Experts of a small language model: 8 layers.
Below are experts of layer 2 (counted from 0) of a mixture-of-experts language model. Rows are named router (the router's row for the expert), gate (a neuron's input weights, with its number), up (a neuron's input weights, with its number), down (a neuron's output weights, with its number) and show model dimensions 0-223. Each number is 128 + 32 x the weight over its row's rms, rounded and kept within 0 to 255. Numbers have three digits each.
Before each expert's rows: a language model's description of what the expert responds to. This comes from a sample of Wikipedia text that the model never trained on.

# expert 47
What it handles: Past participles, verbs and ordinals in biographical prose, such as first, included, used, made, such as, written.
router:110118082115179104149105064135165125123107172085086107215163147144135121105196093093115193126134070122152077147116077072185105145087118178094133115123085111126137124138137156176063084169144139088084112129112085110117159175069136154103158118158117103174176130102147108181090119107115138130126112163167106158064104170134134136100155116164167126114157140126110105064082118127122057150079073134129111179165142117149119163111115063083086116067133104163053146140127172130099071113115161136139157147106161125132162157174116093132135089077155133160113118075143101116128114092107124127150094116050105138114179127109131092064088180111151114092144170118129163179137126076135144173154
gate1:150123145122133104208091091162103098151099150104169098169153116069160173120184081082114128145113083116147104121122108121141147143131118116098129112135088206137114177163091133143170120150152094087097150119134120144113123129138125124127154077155081128162131090171151183142103104108168118116169089142201075157084120100153116140111132168194105099150106171112072118153188133164221096121152137093136110049121092096146039062171129110112135134145094116110114125146070159140109108118141149117057119166045119173170132148100147115080144089151105108151110168155177145077117212115159095072117135093160118147105118099154110125136168132156154096141172126121096134133156147123132171176052
up1:092182127153154109107126126157148162136142087125126103146116108147138084146199212116125159111159188116095098072166149133062100072162126084080176217044134118131151163164135167087101144131178171130116138158115119104135119139115120165115124215193130104166109130116180085126178172110163152110177198154090133154130136165159166108137172155159161103141117141144158139054089176146108152136073144107138152141141140111162142192117136146071152081152108145167111088157161102140128171099156127137179123133139149103132161072127169127104144129106165212096112105087107162161190116084112110136177159085110120139144106140067109087175123143089113150151115113171154145134144168128152152105132
down1:117104047139129142124081098141137162114180142229139115100128117106104142087106098129114089198094128095203156137084167093180093133105100116129122118091141121134089124098185121122147130111110174197120130201116130148112106154091114057166119099160120107176164221088163120104122110141104147133178168162081174146186125146147183133212148149122071139153130157131107161068087099055110152111129185098126109144099153124162131174100164120118146111179132094128154096162174126172165154130106119159153113116128066148138131146122118104169165120078158128120117100120105139166183104142109126147111121111106089118172133114100156115107140159071098089101142154128128075166093096152137152087206

# expert 25
What it handles: Determiners and number words after is/as/was, such as a, an, one, two, some, most, plus well in as well as.
router:084133116122090187135100059141148132121107158151110135094120118124135188119123119074143126154107170118139104148142079163134103146063128196130094143130083084121103137123137132135133110153163125133132125081095121164152164125085133203183112161163211067088145153104184119092101124146160125098116117177110077118122110183041156116143156108180100152132157202157121135167131155146139149129105090141181130147130108181125121151124109096161101144071105067134148201151095184109177130137133154099093134160108137091115159095088084176178168093095157113114152080059127107099093111118151170107189146173070150197140140097107078097090127114111125117092192109103078120147152164096097089134144
gate0:077180091171152174088171113181168091045130111135152146107128185201172125077125143141149085150117153144154160062101111087150156141128156146105125129154154113137100097102096115105132126099078169140165130117099114102125122155120151094126108182186161127117147134060138116143169147119118100179141191131188151115147102148113164193106159147189077197143123103148144169137211122096096097136102132173136165147183113148128135140120147126132107105068103110120154082086130119121137187115112141110065126095150142095145132139048099198170204096146115132128130126053121115136141068131153120105148084086077135133147159146121089073170117150096143132123119174152079120138053103144165128114151
up0:143195146049125110106110192122151184133098126106153145126100157092123153097132077127123171107096164104152203130201104077153066102114074125111125168097154119156161108120176104044133155144145108135141113155161155088101144057119059117131102135059140102100147156150112089104122199111083155132175133093157158152133094168063092087120118089137136103132137108135118109122054171161137144184141068145117134136139161159107125135139091148128144142152112030133129107183075057141112153098142100106156151138095086117167144119090131164146111120088160147144144157147096124090150160128092109104165160082083167090191109124126099095125100104132131092155092095177115197109119112150140139078107
down0:163094131107148109135160143154165127129109073147109130158142040127166130077179143134131104188180076139102142111103120138114118123186087171110178129142118106084099155086134166139167143158116081133096176145163121139102161107118167115148068176139110111098131151080141177145113154174131116111126150146163143107099154090106186112138172154171083099152142134148149098138126090100112119115096125135167150103101088075133107171098169110130170085134110079136119142135200118063126102125095156095079103089108071075116087076094075140146105130111101112134191158102104143164128128164073182096160168081058180169151123076143135102143107146091159160081133200126166098164044145154079113125068

# expert 35
What it handles: Adjectives and determiners after "the" or "a", such as same, new, early, local, final, especially "of the same name".
router:093079123115132071121121089131147135146113131055102124109153156090136107075137049115109165102071113102124136159160132120196117139078078089077168115087114108105136136139170112131159082147117131124103162093085114159078127138050135087152169144118099105178109127112171068143114090107128119163180102102153077093140107133146125105140156132118133067201153146150097153094050095129099067129152071108193124119156122110155129141126122148139116163079109095149093155094095183143124112114132167111129068161113106071090120156147108166091121072125154132176117085101070102142112151107089167135147151132091155123113175061160087095060116194126142064068132105119138123169170147113082157169137
gate0:134135167121131187082133142133153111072141113115122171123144129138145190145154074115133102120107079118112153148162122117114180075155134132143172131120098092134184109190185107143103129054093095156173161135068083157158135143122103100141134172147146166136130074140168097136116085104146175130167174112173130175140145075174125141120064196172116145104171107075131230132094116167129132140149060127116126109193120089102109084128117113090144134123093120096142105089153089132095107082147149114123125135112089165200112134089120091153086139151131146157090163107130176127096092207079125153129178153067151143202170108111113179138140140127083117101079200185145135131114179135156116136130
up0:178135160114182163136106133120077086106074179157149091127163174113137103074181151156158128195164139060081161075145158174148173162082132121153146234100131172087157136150156117127129155149093111159167128170124110152155149163158117156109116190158175127092131112120111125165134147126168165133089111155105118144118116151159152164155133139136168121166131156199165119153075197167230086144102166179122105134157138134134146140137170067129108117099134145167189165123145135083154085148138070086120131068169080147161130153133122130105093120129113081139182152110170093118131149158180129127168118170156115140163131115125172106135139090193169098131122123101098138128087087096143156180098
down0:162144092151149112143138136157164113132116066136121140178146110160165125144125129128081142122077142185092087056157050167171191031127087116151120143186194091169154124119131158122160133159130096152150186087138149134123159188146152115140119102124156126143156119166111187132078126094185085106110161095135092138132078122113110077119187129119117076141114117131120109149074132124131145124170085134118104104139129088133137087122133189148155184132134141186112166183129161088125100136129101111116154127117095130122102148139102148182081114140106135044118079144133107150095083120097175177119114124072185166136220095102125067086139076153090135111089134067088073148111146143095096144167